python train.py --num_hidden_layers=8 --hidden_size=160 --n_experts=64 --experts_per_token=1 --d_expert=240 --d_shared_expert=0 --hidden_act="swiglu" --moe_layers=[1, 2, 3, 4, 5, 6, 7] --router_score="sigmoid" --normalize_top_k=false --routed_scale=1.0 --balance_loss=0.000114 --balance_bias=true --router_noise=0.3 --scale_expert_input=true --init_std_router=0.00687 --lr_router=0.00132 --vocab_size=4096 --norm="rmsnorm" --norm_eps=1e-05 --tie_word_embeddings="early" --optimizer="adamw" --learning_rate=0.00198 --beta1=0.95 --beta2=0.98 --batch_tokens=[65536, 131072] --max_seq_len=512 --train_tokens=643900000 --max_steps=7060 --dataset="wikipedia_en"
Below are experts of layer 4 (counted from 0) of a mixture-of-experts language model. Rows are named router (the router's row for the expert) and show model dimensions 0-159. Each number is 128 + 24 x the weight over its row's rms, rounded and kept within 0 to 255. Numbers have three digits each.
After each expert's rows: a language model's description of what the expert responds to. This comes from a sample of Wikipedia text that the model never trained on.

# expert 48
router:128175128141079155081171150100168143135156164148104176143107108113114128125153144143162139098115136119131134157098122145117111132161102127085132120139130132102137131114144159136102124131084145156098131127128106113160125157106144110123111108178149117153157104121135113139117123091123108161140094139186136123090139120154092123128156147106093080133132166133134124156111131130168160166128167111114122118161144138140104115127215098122170115100137153107141137141099119092097097127160134
Description: Inner or final spelling fragments inside names and words, such as Matt(el), Aristot(el)ian, v in Apple v. Samsung, trav(ell)ers.

# expert 18
router:149166087185115169124114128108155149100128151138166142091125122079064138140147158170172107150100153113126158093131109127109084073100140133125125141155133116125109166124162116145143157117132108107104129144136119116152194133099120133108138175131149138114167119153161122083091093112128128120165150092190113105162166123105130121117107129116142111126143143127142125128124084103116163138140131147109110150144121126127122118153157161128116142113122142130117123119171114080157147145125103
Description: Personal pronouns and career nouns in biographies, such as his, she, He, debut, career, worked, married, studi(o).

# expert 21
router:168139107186100170122146197126129138113144189189135160115130123107104150177097156131173145140098151127148148147121154092110111108137131115076118132090137146120129146132112156122142159145157141084092095095133101137139120112141141125110120113122136085123151107118162130120134132100116119116136105139132155148147114121162118109151134143161144109148179097129145131126143146136145117137166107179149128111120126139133169153144173183118129113107136149129147176157124149096083148126138142
Description: Root pieces of short Germanic words, often after sh/kn/b or an article, such as sh-ock-ed, kn-ock-ed, top, side, exhau-st.

# expert 42
router:147170130118113149128108124097153149074121142135118201140132112127104128088113173154162072118125166152120110108131121105110155146119130139084158103090135142127095146143122126157143139126158151094111138134142127096132205161109153129136168115114140155138142156143152131119125160127057131132144122093171164128100131097119111114102128147126140137113158136147116141110099094146106141136099118130135121105148098131108136132121206111114142107142100139131108099108124146090164118136164154
Description: Prepositions following a verb or noun, mostly in, for, by, with, from, during, throughout, between.

# expert 36
router:149182134134076176124114172130128122080139160155145186171133128083120079134130157182152118173128144113149118111157073161103141108141101118093171150109141127124128172168126150145128115141115161115117134139147128131134184132124131129135166093113119107119120133108113103095117120121109174139112133131148085134101119154143101120161129129153083132132149132121115174127143125117131143116120142180115122127106124137146128114149198127157133151117133149116109167152125123095105143157138111
Description: Capital letters and title words starting names in music, film and award credits, such as R(oudette), Record, Produc, Best, Studi.

# expert 38
router:131175104159098152112133158085111170099108158131108162123081112089148108127136177124170133092121127107151125146138173113073090137148106122089151148113137128140141123155151095122144116119116097120091112121151093143110120152089144107108149115168112147108170138095121149105100116098087148139125101117122145119135084114135119122095127169144122146132135116137095115114122164154127122119124116162124130145087118133163106122141130147171125165134170178106160165120083158128133144168137093
Description: Hyphens, en dashes, slashes and plus/minus signs, mostly between digits in scores, year ranges and ratings, e.g. "2–1", "2/5", "2020–21".

# expert 9
router:135201150182149187094102198122120109120129186135142151103102149116093108161138143148131070149059144134139084107114126134112144125153190124070115120130121133100125139118122085149141114119127119093111110111109110143111118109126114125103145114132082101161154085125156159113090151114072155125128129129162099125140088122122118137133099126097120121145119159113122115135107141150145133138136122102125122145106137110114123129151125145115141109123136130142157145165106114118106154156148138
Description: Opening lowercase pieces of ordinary English words, often right after p, g or f, such as p-un-ch, p-and-emic, g-ot, un-rest.

# expert 61
router:115211110144030160109149139124104120105157136111114146159068165114082130143133127150160138146129161118145107120143105140108137136149105135117142165104140136127102148139130166152122113115101107079080145156152131102111158163097116166119156129120126132149158134101149138133112137110102139120124141084177127117107106131166096156116139145154105144124143120148145105132149117119103144142110107138148148142144123129158151124155159160165126116116192149118166126122123132098139099147132146
Description: Column separators and header words in Wikipedia tables, such as | Votes, Candidate, Rank, Team, Pos., Date, Year.

# expert 43
router:172204119158080191120137116078171155119164137145132160117103144106122117091145150164157114142131155138140085119138120123094093111138109142096134149094142131100114153119131159135160142112145175126108093108142128114178146137102113150113124133145139118123130099112148136093083122147133136141119102077116132101112113132138114120100137155173098150122160110096147166123131112165143100126158123104139140122144104126119144141139144158154139129172170159116169125110136127120154097120140073
Description: Opening parentheses after a name or title, introducing dates, credits, abbreviations or translations, as in Maisie Maxwell (1876–1977), Wrestling (AEW).

# expert 13
router:151147083167108159110133154115108159118152186125106161121095140103099121126107166150133131172113165090135069113138152098080090141157155132141115118113148105143108140158126123144111134115149154136096050147157130124160141091105099161125162133141126165122124139114141149150116087169121127164133138157130121111116126134163098149144127131094127138135149111095096139146109105155115138165123132111103137091118150117153130163145162148161125135124126208141122118116133127123090126134162115
Description: Pieces of Latin species epithets, author citations and taxonomy labels in biology lists, such as Species, Genus, Family, and endings like ans, ata.

# expert 39
router:145178119139092110128145171090115109091119129144111147104083080112094130129090124137111086133065122129091097120143123180136124128136152139098136140098142133104087150132156139107131121108155114113118107090132171155138133155065087139134106120101102132127124110091124150107140127151108130132119116096201077075123130163137106125103108133133125164143139124127103172129152121149160130123147139099133120118085135120117134122173173152157148131152130156133148130138129136119093105142164127
Description: Word pieces following a capital or lowercase c, plus table bars, in lists and tables, such as c-ask-ets, C-ateg-ory, San Franc-isc-o.

# expert 32
router:165173091178108159120117150099146157078154155146137117114113139100113158130096137120216125128114135129155125114139124116128115115181105142083167110094130139090095150128118139104144106134134129129088102115127125136116149110101084138107142119140108155098165081069132122133111151133129135135114151094190110075083127105167131143101107138143099159104153126109158123134125109139129140135116130112115101108124104106168162141144175122162137159113144145129146153140135117116144124118142136
Description: Pipe separators between cells in data tables such as election results, population counts and squad lists, plus position codes DF, MF, FW.

# expert 5
router:168183108165119204138110177089160150094125137150094141156121104136084113157138193144170100110096182116146127136131112104093137130117132143128123146111150107135138129118141146143110135131144122135109073137136119147138192124084131180112121156139132144133145138127159127115081114145084099129102109095149148111137132142140098122139103144148107151133135101113131123113131118110126186124132124121137127123135157119121116130151180154135144162115126150132119124121116070105094108141159095
Description: Last digit of four-digit years after a century-decade stem like 198, 201, 194, often before dashes or table pipes, e.g. 1987, 1942–1947.

# expert 52
router:090191115151116171117156134136137170102159140132139149129107092096113163128085130130174082132115115138119109103096122105107118107155111127114104122115136099169101099097158117147125118127107148136084084126113119122137173137129111114099131120149111130109159138108115126088084108129111149099097123116178122157102138103168116105134118153110095149133141145103143150093135095146108122179088113085104159145111127143159141107165149153181162142147147148155120139100130103096101122145148108
Description: Nationality adjectives and their endings, such as Russian, Soviet, Pol(ish), Lithuan(ian), plus pieces of Slavic and Nordic names and places.

# expert 17
router:129164102189137164107116138113146135100154133143143181081114114111148140110135140154150090135125161108144128093136147112070141086150152126108125146117136099174108136091114087127132142108138136116105125107078159153154155141113122147096163125129127113087136117097173128127088137094110089163135116108170091133122162125137088098116112156120120137081153100120121170118100132153137153145131114137096123138172118124126145166156131135184125130128173131122140143137106080106148107123110119
Description: Word-final pieces and short function words of foreign names and phrases, e.g. en bloc, van, het, de, Le, FC, often in tables.

# expert 28
router:154150089140092184142111198123151174102088138147109159122108115117104138108143160149123117132139162113151115092121138098109107141137090126158139147152123140124128161119153137114164129136130160143076088120154156125122155120084085151124144122127126158113125108120134113115108117148090154135136150134145091101082139155124108160100106122137143155095178111108084129166167104085140158127152126124139099111151153140098099121135160132094141147100108144104151145132100151084098139170138125
Description: Word pieces inside taxobox and infobox fields, especially family and genus names such as E(up)horbiaceae, plus classification, Kingdom, Order.

# expert 8
router:193167122113136156093121222094119122118155155133133096122116143135109120133130156137141095139091143137125147118144078103107110107155112122110147117099127158152123116106149135116133117108093127106106117150083131132118123151065115080127167098125129156139155080104145157140096098155128130145106139118137116111122101146104101117135122158162103128129073106086138125126127082167105116114167136148119151114122145122118118105159199134131131125124161154144157115115129137105100104147130150
Description: Short mid-word pieces right after an opening letter or two, such as at, it, et, or, e.g. "d-at-ing", "s-et-up", "Pose-id-on".

# expert 56
router:154167125179125154125123175115133131097172114170097188122105158122131120143119168145152111144150125090160128108140115098129094142111173098089151139129133144118132094102145096161134168108155111115123117140158147160114149133142129154098109100149135157106141149111132150107084172122098096089110099125151124132114164133124058146141127148124128130126088126138126134155154122127129128175114141091108150130113146139157111136139186100168148114137129123095137146110103126091097094150157100
Description: Accented letters like ü, ö, ä, ø inside German and Nordic names, plus blank or short cells in tables, e.g. "Schr-ö-der", "Rosenborg".

# expert 54
router:147166086139145149157055154117126135109128150137148138148122118089128120086113162162129075146100151101128089093109153120095096122152131135100131142071128108151121107157141156149131146108102112112130116106145118120182180107066142135121146139121116126099126106096118125123084162128074159146131145107174140111122126107112099131159128120122131131102114138183117175138160104114116158098088116137111122109106121144133163117136181145137162147112138133110105098125153107125134116150119133
Description: Past-tense verb endings and reporting verbs like announced, published, stated, reviewed, plus the following of, the, to.

# expert 41
router:151174096169099146091144139113165151084167131153160199096124089139105141108109108158176094107124189124123170145149093145113104139178145152104142111072131122128135130130093138140150147124128107125094082132144140123127147145115127128160147149135121142111128109141174135134085129138161100117143082112176146109139115093136086146151125132120119121159099124150123135121140088122113172128113128153119121140130128123103141150142127150132116100136134133121177165126139105113141099174103105
Description: Prepositions and nouns of place or event, chiefly at, near, on, the, building, site, e.g. died at the age, at the Battle.

# expert 19
router:138157085159089174104102146096111141111151136147120139131101130116130106132109191114135135113114151111097164103118112097138071101113115090129113156120143140133116106122091128144114135120098156114135076104148118130117134132120110122139165145151098118104128083108125103085139113081160120135115123135152142107100090138105086128111093156098154135097123110140105127128155138136108165135101122137104101101099144134171151101118186107181151102120161146176150136120127098099095094138093110
Description: Commas and separators right after a number, mostly in dates and scores within tables, such as Nov 27, 1913 and 38 (9, 10.

# expert 14
router:175198107189115148133076119140148148074154157126128175125101100133109110116148160114172110116143137110137149089134125114091118111151109129101129140081139131130113092118166133148131147126145144130099143136126119127142146126097169146149146116170105149122131118132151145128123131136112132126136106116195123085140157104149106120111116094127095087144141109120106185132102116111167144125098109109132090120098137142146131119155185135146146149121159109152135156130140095132070123142125088
Description: Line breaks in lists and around wiki headings, plus closing ==/=== heading markers and table separator rows like |---|---|.

# expert 45
router:166244058148143175100134139135159144092106174167115120151112111125123115148113180154130140105122127086176133094111124156087138132143131092079138120102140115150095149151146179134127139119118125109138104123139078109091146162093143124138140112137111116125134097109132153105119133107100149159119108140151143152142118130158103082140131124140125122128150122140112088119154090159107140122131099115127115149135111129121139131149152162158137141123151164128134116116151140136147144121115145
Description: Commas, semicolons and "and" joining list items or clauses, such as "dense housing, national", "stage and screen", "secrets; all".

# expert 53
router:103178123170121132077144179076116157091131158198102192144114083122128133148141130157165126124113147117171107134135162149136129138119149185102104122094133123126108124117137129156135115144130137096116131125146158120135188137118103165134157138148149120090123107120135116109141125133084119138108138113130134100063125116161094138143136139119090162175150088115106131139150113149160152116142128153103125106114146145172148105121155138165132141127098124118142173136150122148121138127128100
Description: First capital or opening piece of place and proper names, often after East, West, North or in, e.g. Co|ast, B|ilton, Col|umbus.

# expert 47
router:115192067126095191117104114100139126089151150140160178140132124110079136117094135114139080139092146117144119137123144129072113096119137148113143154105111152146141126103128113127166123111116114137122144127121133128132179158118096152107147124120122138093108129137127109114067110140130111122115137100195093113081120156140082150139118130102099126106136119117104148105142127149120117170114140150111099119153115112118150113144141121176160150142133152121129159108122084087172092151140133
Description: Head words and endings of organization and law names, e.g. Council, Society, Ministry, Association, National Labor Relations Board, Committee.

# expert 49
router:147140079133073178116125158105119150102159156137128183078104099119112129119114194153121105152105145131154074103157113107093113096154126141124126149138154140140146163113151166122107148139155129129118131159146141109134159103107119151123104129159102119137136116146159163086121094125082103134147110117135149134141143171123081118112119117101130137116123141115147146097130099140134139150106082132113170103166109097150142114130124144177143164115182169144125143117127106089157109119131111
Description: Occupation and role words, birth details and birth-year pieces in biographies and name lists, such as politician, president, member, born, son of.

# expert 35
router:193136122169116096089095187128139140065145154139120145147123116116081133110125139140213099116133122123142097100130118134116086140140098136142116127096143145104123135123125181164116131118128135112107141095160095121099190113095126140110136144135117126127117165120151154133109126093103129123130124106114108137117128112141118145112143153139122155121144145122127137106166136165152165139111125135101135096111160118116155115189128119162163125130136205120119115093115122079101132150132108
Description: Lead bytes of multi-byte characters such as Cyrillic, Greek, Japanese, IPA, plus some text-initial tokens like the, of, he.

# expert 22
router:125178100191099158131124217126126142067118178108147160111097143089150102138143131180158124127136149115114096074105107138077070137131092102101126093119144130132125145134133152137104146119110129106135121138140099130140165110109142135122172141128096098104131115106156120096151141107092111111122143105132122110126156160121112114146159131159112157101137140122138154108132142146137158140098140134117118130120130124101153156121171146167136127144153201144130147135126118117111128135148119
Description: First capital letter or piece of a word opening a sentence or cell, often East Asian names, such as Y(uya), K(enta), Zh.

# expert 0
router:190162072127076185112114180129143151127145163120153190121135105100133080118124164141143094110133163144157153131111125149119150109100084129066142122139143124164110144152102164103150119119139103117098139138146103162147133116106165116112164124092153149140164121153123132155101107124151129094124122111129143091120141119096148116123120125153107112127145126109113155121128129148133128159137092135101149125114114083128144141136174113156108141109176146137144088124093164124106095143148119
Description: First fragment of a longer word split into pieces, usually after an article or verb, such as re(port), in(spired), en(abling), direc(tor).

# expert 46
router:111151077168116173066109138089139128065102156125144141131093121114118140157117170144180147128077170145135140057132157102109104152126108110126141123088129133129091148136151131153136098136150122107112099143114143108125211127128131178121130119161105120113145105094137117102104143098094114139130145097166148144131165150120096131121144140158124140122130127131147119124177115120108129147121174145123132102136123143112168123150152112127146125101157123138167147097124090127144148120127127
Description: Conjunctions, relative pronouns and determiners that open a new clause, such as that, which, although, while, because, However.

# expert 37
router:142152106127041196135139186108139132058130158155120142157133110095092166157144195131143137124113144088109140126120128113136117107148144147145144122107159140136111142122141172105094134108094094119149105123138100133113176159113122103133156129119110138120110134117124100131112117155120136114114094125178154079121129135157091123163133092146117097153154108135129149099138127141122117121125115126103105142159133126127118132155127122143167149110161174130137110098124121104075130111166115
Description: Final plural or derivational suffix pieces of nouns right before punctuation, such as es in countries, ations, ers, s in schools.

# expert 63
router:117185095122096161082121170103132172064134152123135160107105123098122144167115107144201112145128129105144102110111142111065108091134100140071132137132128137128142130112108126136100120098118121086100098131150128140161159118122129100142121134126142146116115130132124122099097158143113149090140123117144135136130114111150074127168107168110123132094149102096143156125158113106136133125133125108170086096164140144157177124156131166149133122126113166142116148135117123161102101143121094
Description: Pieces of South Asian and Muslim personal and place names, such as Satish Raj-wade, Mujib-ur Rahman, Muhamm-ad, Gurdas-pur.

# expert 20
router:116173097138148178099114133104155140107160142154158187143085074085132133145133120162130115115109155125142153126138141111120135149115149101091118149084133111138138137133134079132164128134124150088086120109117130100159146159127146150082141134165139148084134125109176131095090129098082114151147134090207105152125147160127086124126123142134109144103132101157145142114115129128144142134141142131128134106136117148145192132169144138158152138140129135135139175133137107090156120137113131
Description: Final pieces of words and titles in names of media, places and streets, e.g. "Ba-by", "Sesame Street", "Goldhawk Road", "fl-our".

# expert 25
router:115202113133079181111117158136108143102149126126112143129147124117094155137136138166185134132123151122112118122132166120072115157134142123067146129122146163158144164112155138108167115153123116117088125108149155148145144133107147153123156115154117112122118132135118154144124112116116119134096129074157151117121128149134114093131139099167103137135154140160109151171163146168157164133152129163124090132134121121129172147133139097170141158158142188150125176115115113122102083149127142
Description: Small numbers in results-table cells, especially motorsport race-by-race positions like LMS 2 4 |, plus first pieces of proper names like Airport, Division.

# expert 31
router:128148097188108149124133129140115157111143165139140167159121134101107144125134162160163114117074160126130127113139124060114138128125108111083132128119132096160116157113146114137168146106136139139086133134161114114127186113112147132131130092154113103096149092123137154126100139123085122106146150084198121126124145155167130104151118143110131154116143143151134158120147123145123169128150131163091137100121107093122162132139164103137142152151161203142127165112097111119115103129104105
Description: Cardinal numbers and number words giving amounts, ages, dates or table values, such as three, several, total of 14, 24 July.

# expert 29
router:119185063167069170099109208134129122097143102115099195138136111114108130145090148166150111131138138113127160089114123114134147126129150133153131127122128095104148133097150101107128094118093099108104109151146153140109145136131137104110172121162123137107129135081145126125117119131123106152160135118136112102084140084156107092118134122163158090180132120141095135090149123157137109114146117165138128108150142151148162138136114171142139128122123145148116108136135121145103153114164128
Description: Pieces ending in e or other vowel inside or ending names and words, especially a lone e, e.g. Gy|e|ongju, Pig|e|on, Aven|ue, al|one.

# expert 40
router:155201107139063130107128150096152154118126125102099176139154140113082107123114124133138097111125130090129100068149140120095110124127111173148103123122116153128126143135131143090132139099130105122087073129121155114137110134129132130156117100141123125091139108069137137128098096087128143103102129115147117074119161122143111149154122158127121137104149088125129179097125105136151143154116108152140075147132152100160126089150132132142133094127139185118116123118135094093094114148130103
Description: Accented letters and pieces of Spanish or Portuguese names and words, often in sports rosters, such as ñ, í, de, Martíne(z).

# expert 11
router:112185140153131180146139220124151135089123140141107120129091140144140121129095136138157116164113191109101108116125154121125154141141156133108109123111129118104107149142136097140155152138131151113106123130133160143127157107094100124120116130157153105121136158138152104117116108144109126129147111095171101104106127143170084157107107110170164117157129140117122148091126115137166140132143149144176139130090126115077122135142149118158146180121135157115162193083098116105140117115146121
Description: Middle pieces of proper names and rare words, often right after a capital or St, e.g. St|y|gicola, R|on|de, Viz|c|aya, COINTELPR|O.

# expert 16
router:125175098158137163087119154099158131096158127129146203133086109110109134139101144127179099116114178103118116109121160117091097130164141116138114154085121133140146126114150101118122134144143138110095131111124148119130169141091125167086167110151143123095119098113137138120086141113091105125120113076173092140096180147113075112136112142113113138121141102130126166114113123122135137129099122116110129108136134123137161122125184161184139147129146173138132130113138109114154107121130093
Description: Common first names such as John, Thomas, David, or final pieces of first names before a surname, plus sentence-ending periods.

# expert 2
router:131193097205099144094114151083146119058130128146119136179098101164103118092109182128180125156106147105131107148136125101138135125134145115098140116071142119154134134114141169156122134126130126117131112110117118120166151133124139161151116135121126099087154117088130091131125107129111134110161138093125125110127109148107095126082073148129161111099115149134134121118124119156157150155123123177124103132112106123122142123109204131171137125125137129160140107106146119132129128143122116
Description: Month names before the day or year, prepositions like of, to, until, during, and commas in dates, e.g. "December 2004", "October 26,".

# expert 55
router:134173128144053187103127195110139165079138194170110160125089102163106154116143161128154106108148179082147120144115134149110100111179100148112144146118138146142149165133118147127158128127105119122116128097143137134117170127112131143130130125144153103125121088136090135131119154135090119132136139106139111123136143124141135123136100128154106137126141143107118132138165088125150153158115127134116115164146155152130134108138167116146151152136137127158135140086106092114060151111149102
Description: First pieces of capitalized place, nation and noble-title names after of or the, such as Par in Parma, Li in Lithuania, Brit, Portug.

# expert 34
router:132202145180131149110099179123134171134110176162131151115132125110129136158123139123163100131116190096138075127137119122151114146148127108141136107137133120120153136104151106143160140146138140125100124115128155107165163124085129109119114117117097114120139111131156155104114123138086111151122157125129116104080173081153094145125099110119121138159141121163114109096092131125149096143115106124134076146108142152129118121138185140114108172114208131125137138121119129113163128141172141
Description: Lowercase middle pieces of names and words after an initial capital cluster, such as L(is)a, Br(enn)an, J(umb)o.

# expert 7
router:130175121168106150114102156086108186122120130174155143143067097092128154142118145126145115117139179130124119100134134123135106157125116128121074135105127143112104095112140121160132151145102145109098129130156094107136143180123082139111156139139155123111173124123126122081111138143091135134123110101138112075148114170185125118135147132145124146148146105131108161134139119150101155178100108166151086120104109105152183146156170114167145126120150154113138153123145151110142115130132112
Description: Sports vocabulary and score cells in sports articles and tables, such as league, season, game, round, team, tournament, and results like 0–1.

# expert 26
router:149169074139123162137120124119162186104153133153164126115117111122138137167126198141122094143146155144128122110130143101069128112143084135086163121108147115107122129186170135125172150110111121124082131120125101132091155176093149108100135130175188139109117126104167145133108153134114135161113100125168133136100145136160100127129106143139098124115136126134167124130109119144105125125116079152120111146178138109126150124122143145156161140111150168162125107134144109138100111131137131
Description: Suffixes that turn stems into agent or role nouns, like -er, -ist, -ator, -ians, e.g. "explor-er", "embroider-er", "scoot-ers".

# expert 51
router:131178088168130170065099131098137178125148160140132164123117132116118139103111164179181132126146161097177121097101125098050096110154147137074120130091151144120118136119119138150140120141126115125081118150155141141137133122102125127106126133136096130100138137096121141095076112124122124167160118126155114113157153139131110110106115160155092147123110133165084157097126143142146121110109151156119129144147111097145124140152178104151141141114149139153122159128129105108143120146119105
Description: Dashes, slashes and bars separating credits, roles, awards or dates in lists, such as "Angie Martinez – writing", "2007 - present", "- Nomination".

# expert 23
router:109167085163068157052146124081185154120121178121117147108077096094090126114086145141155117165107141107117140112139087118113134149116140160124134141088132128111115128127123173108133114135140142132139092115138113125126149109078103114141121123105115150118148134125142140140126168119102154111148078078130126094128094131148116133130093156089101128121146125114129177102114123136131146154145103131101092089134115158145147144133148129138163121160156148140167137108148141134096144140099102
Description: Percent signs, decimal points, digits and words like population, million, per, average in demographic and numeric passages, e.g. 8.77%, per square mile.

# expert 33
router:128180090146132144101128116108158146080147124152160181125103093109114143139120143161138074100116147093133139085108132098106130135136156108143134165102138132178107159145144100168142115116105150134101098122109131111121157138104119165133141126148141146091141100096161112134106135122095106128134127107201102148080142153128080151133097129152098163089124085107142153129116106151108150138114114104091129130152107145131160119168153131182157144126125164137123123135126102104162127144126107
Description: Final vowel endings of Latin, Romance and Slavic names, taxa and countries, such as Segestri-a, Hypnoid-us, Lat-via, Martinh-o.

# expert 24
router:166173077159104127062118140100129132093183159136115119111104123150109091126123126160136117145102135140159092108124114131089119138124154136125154099091139109137120098103177144132141162147106117086077111118143166122131150133135101149120163134134138141110132104067127106128114105154064114130097098085172139117115141108142092135150141127156115112143145110106125166115110158089114144151139135123119096134157118143145146145120134141145164136103170145108125137112113121111089098143130067
Description: Heading equals signs after blank lines, See also, LaTeX braces and backslashes, and table separators in asteroid or climate tables.

# expert 30
router:157148124143064142107094190098142133044125182143165172134138130154075134171152195115184131143126135108114138130114141132109122117141095126089143126094133126144080140130124118147124177146131125117121095133117121164137178137058156120114135139145131101126126122093169143135126129109104149141128118101147118105114092131151121093135111119117128106160114130129113143118153112141128133172121103153079113144140135151131129135130155119137155125165142157120107120126113127104102140141113104
Description: Sentence-final periods before paragraph breaks, and the first digits of years and quantities, such as 200(7), 199(3), 60%.

# expert 50
router:153174104136073186114113187127123137138129119063146179137094123146106130163130181138128115106120196127116085086123129112096130132147124129106150150155135143129108133145125134130144108118119128133134152124156077118107114133099104129106135106105120139144122101098136089089153133128102124119096164066156120099121131168155124136123102126150123140100118142116100146151165142135087175164132127117142099138110154099121140106175153132135161095124091150117137098152107112119119129143141105
Description: Middle stems of Latinate words after prefixes like in-, con-, re-, e.g. "incon-ven-ient", "In-stitu-te", "Recep-tion", "Per-forman-ce".

# expert 6
router:122159114163050166079115135145112171116170165190106158123084144085113115131119142133153121162114171133141130126127112128112116132159105151156146136090154113147133130104096134122111116109120110167119136152118130107153129082108114112109103143132091120145145127096142150094114130126133125089125152133162138125145150138140092131079138129141147098116171121117125133119109138133143131161144139165139084122112123102159100136152151127132198107125153130133103160119121102091130092182112087
Description: Line breaks and pipe cells in tables and results lists, plus sports or politics words like medal, votes, bre(aststroke), fav(or).

# expert 27
router:115186098169064161061085166061142124118154165147127123115101106122114122122109146153116136147155154119165122129129126140074124142139145138133159116104127131118129145128163163128113115101103125152079107081142129119140178112095125138123139144121133120113148146088179160152148134161135143133123107078119097075107104130127077129133110137123126151151147142112088178138149102114127132120130136128125129127154134151111111089127123138148125133134132123136180130120083119124117140172107126
Description: Degree, minute and second symbols, digits and list dashes inside coordinate lines and infobox lists, such as 53°58′03″W and 47°36′33″N.

# expert 15
router:145148069138105174124147158117127141099141174132141174182151106122117185175115185155174126150124142112093105130149141139113097119132137145135110139112134111109149129124118127157145106111142123153117131147117098122156165181102108155128141108144111123147139102071124165079124136145141108134105118109157162088069128099135125118110128119109126130137134080094105120124167101138108165146125089127138122106142133139156114093120169143188145158096121131119138140113110142127094127137116105
Description: Middle and final pieces of Anglo-American place and company names, plus commas after them, such as Pennsylvan-ia, West-bor-o, Westbro-ok, York.

# expert 59
router:127150097130107188113107109123175140106141101116142202125099105117122124136128122151145101133102181106115136122118149114077104143122167141142089136119133097114144132121129118115129124102124142124092126099105158138129162166100116141130143128143143133067161094080149108133071131107086110135132155117206108133113152098127098150136099122106089161132158116125143154108122143154142139144138134140125090124147141147134158124164145136165136131144162162136163120149105101117163116144110077
Description: Final pieces of personal and place names, often before a space, e.g. Amad|or, Nell|o, An|na, Eugen|ie, ford, York, ington.

# expert 60
router:145185087178120146118114110123145112101124164105117159167081116111109102124146134145126104137091210103141123117138166117131101125166117127113134143075136129125107139148142122117145108110130085145081074131099149137135151098097153137122138083149116103124158131129143149125089145125094116160147102154158142135093160155119135125124102143151130144117160116152165127085114136124137127136164159109090111171123109130132132115120165149131128150132170179103120178092105138141131119129111101
Description: Auxiliary and modal verbs and negation in verb phrases, such as could, would, been, not, never, was, were, have.

# expert 10
router:134167066142140162124106112099126181096094156131150137137105092094136131112094178157106103089091128130167123113134122109097116075112147146118132133096138126124105104143129116123147122097093119106111110115137120127133184153114129117107145125137172117117157122100116138111078119122103104146141142102170087112111112174151118117136132140130142109083124149118124124115144108169125172172132126141102100121135119120144158152128123176175142158131163169104147129112144097131075119182119129
Description: Word-final suffix pieces closing adjectives or nouns in formal prose, such as -al, -ation, -ential, -ific, before of, in or and.

# expert 44
router:124144123127123151089101198107121154101142199145135151124085131133093126158123215119129117139115115117121128105114137137150121118162138152087146119112145117177145155148156123108129123089121126118119155128106097121138147118096124155115137166107115116121192080110147084122151179120113167141149139148135141138090106096146085129101121095156146113131105120138133144132147107092117115139133145112116148115120137118131156146131141140185143096126122126153170144152130173139079151129144138
Description: Word-internal pieces, especially th, ch and number stems like four, fif, six, following a few letters, e.g. "ear-th", "Wars-aw", "spear-th-row-er".

# expert 1
router:114182075167159173140103124106116163081141175118141141110138129082146131094118172168175125110102143136138125115127161123073118136145135133128108121097127092128088154126175140142148114114085148115080128105135152138105147133084132152137184103124115146121119105126130146099106144100108140137095128127166132104123120109090097150107151122110127143119100125162135125101127103132123165109131113124112122153150100108115131118158175170113168136125145174151110150076137125118156136112098122
Description: Words that introduce names, examples or list items, such as as after known, including, called, such, like, plus list-leading dashes.

# expert 4
router:126192122169072155085106197097150162087160145131129173134109143098108088118121166128179122127148204084127127094128148144089092115138109134121108129096124151122147132123121129113117142139143137117106084128147124139123187130110111158098161087140142109113137122141113160109131141116121097129095135091126111138119177126127127095153103129122112132140124116136132126120135118108127176114125123119121118119109160121117157152117199162152141162128126166127118117092145114126136122130138105
Description: First word-piece of a surname right after a given name, in lists, tables and prose, such as Tayl(or), Mc(Caul), Jon(es).

# expert 12
router:137162134160112139127121178079146139093112151148132161137118094136128132162089196126154122171113123120169129136118127141121072126106109116128100119111139137108125173124151155139114152172118103085130108142127114116135147152095102128138136141132120142072129118097119133115081148150112107139119116090174161067107089134187097157128119128148088145139135132152091134119164100138132101167121157117079104143131145142125138114144124080134126151147122146138130132132154107119064125145144122
Description: Continuation digits inside long IDs, coordinates and numbers, plus word-ending fragments like For(ever), for(ecast), Form(ation), high(lights).

# expert 3
router:140188060152157145138093144108150125090146166145182133100085140104135098120128134157118093133071141095143117104088176107104102111130149153109109134115122087135134119120110152148156146097129130097068111124162133105161153150096152151081149153129128107070159086079122117108099136132103126133135118077167148119141129141105118159159112149126118125123125112168128143106096114123139157144124117125151088132122130148158149132116158159136137136134145168131141129114127132105131127129124138
Description: Final pieces of narrative verbs, mostly past tense or -ing, before to/the/in, such as chang-ed, car-ried, swerv-es, went.

# expert 57
router:136181121120076181120100179137143163067136144143091180114103086146125124141131095107172152128112151137122103088120127108127138136132140147110131107121136111138141149122114132138136139113107119101113114113134161148158159115094138154120161114141104137118193133091140143099139155178102136178160124153144141145173091108116085144125112130106086126158155132134139112113156105140122174121111144121139083102111141113103150131127132135144180150135152150137165180132130111112099110141135112
Description: Inner syllables of Japanese, Arabic, Malay and Turkish names after a capital, such as T-ak-amatsu, Aaj T-ak, T-ish-reen, Q-at-ar.

# expert 58
router:165183107191126182134105136102149119087143186159177149093136116139120111151138206148144126102107190122136117135130128129098109094129101160110117131103145099136087162118131151117155170146136149123126108107147131107135149123097122130092152108114113132111127113110133156113084125137100154142120097140163107108116124096122101133116133151130103086139123099113103174089147148097151141124124161118113151157095114141117154124163146135160154132122139172129141156120121132122110098155147139
Description: Opening quotation marks and apostrophes before song, album or nickname titles, and words starting quoted text, such as My, you.

# expert 62
router:188145111156012171122107158101130130078138152171135142114143161130115129115106147152124151131116150119167120099131152124107116126183135146113128119112141144073113113128131160131130160098112131144137136148144163167104168122100134113099164081118101100148130105129130131115112132127141128130151116128111138117160114147148121110127123168140118111116170145125098114092140121120103120138108117138067093116172124116113127178107169127121137113120161169144119120108126140134088099130147123
Description: Opening pieces of words right after articles or prepositions, such as al, ex, pro, imp, e.g. "the al-ternative", "for ex-ample", "ex-haust".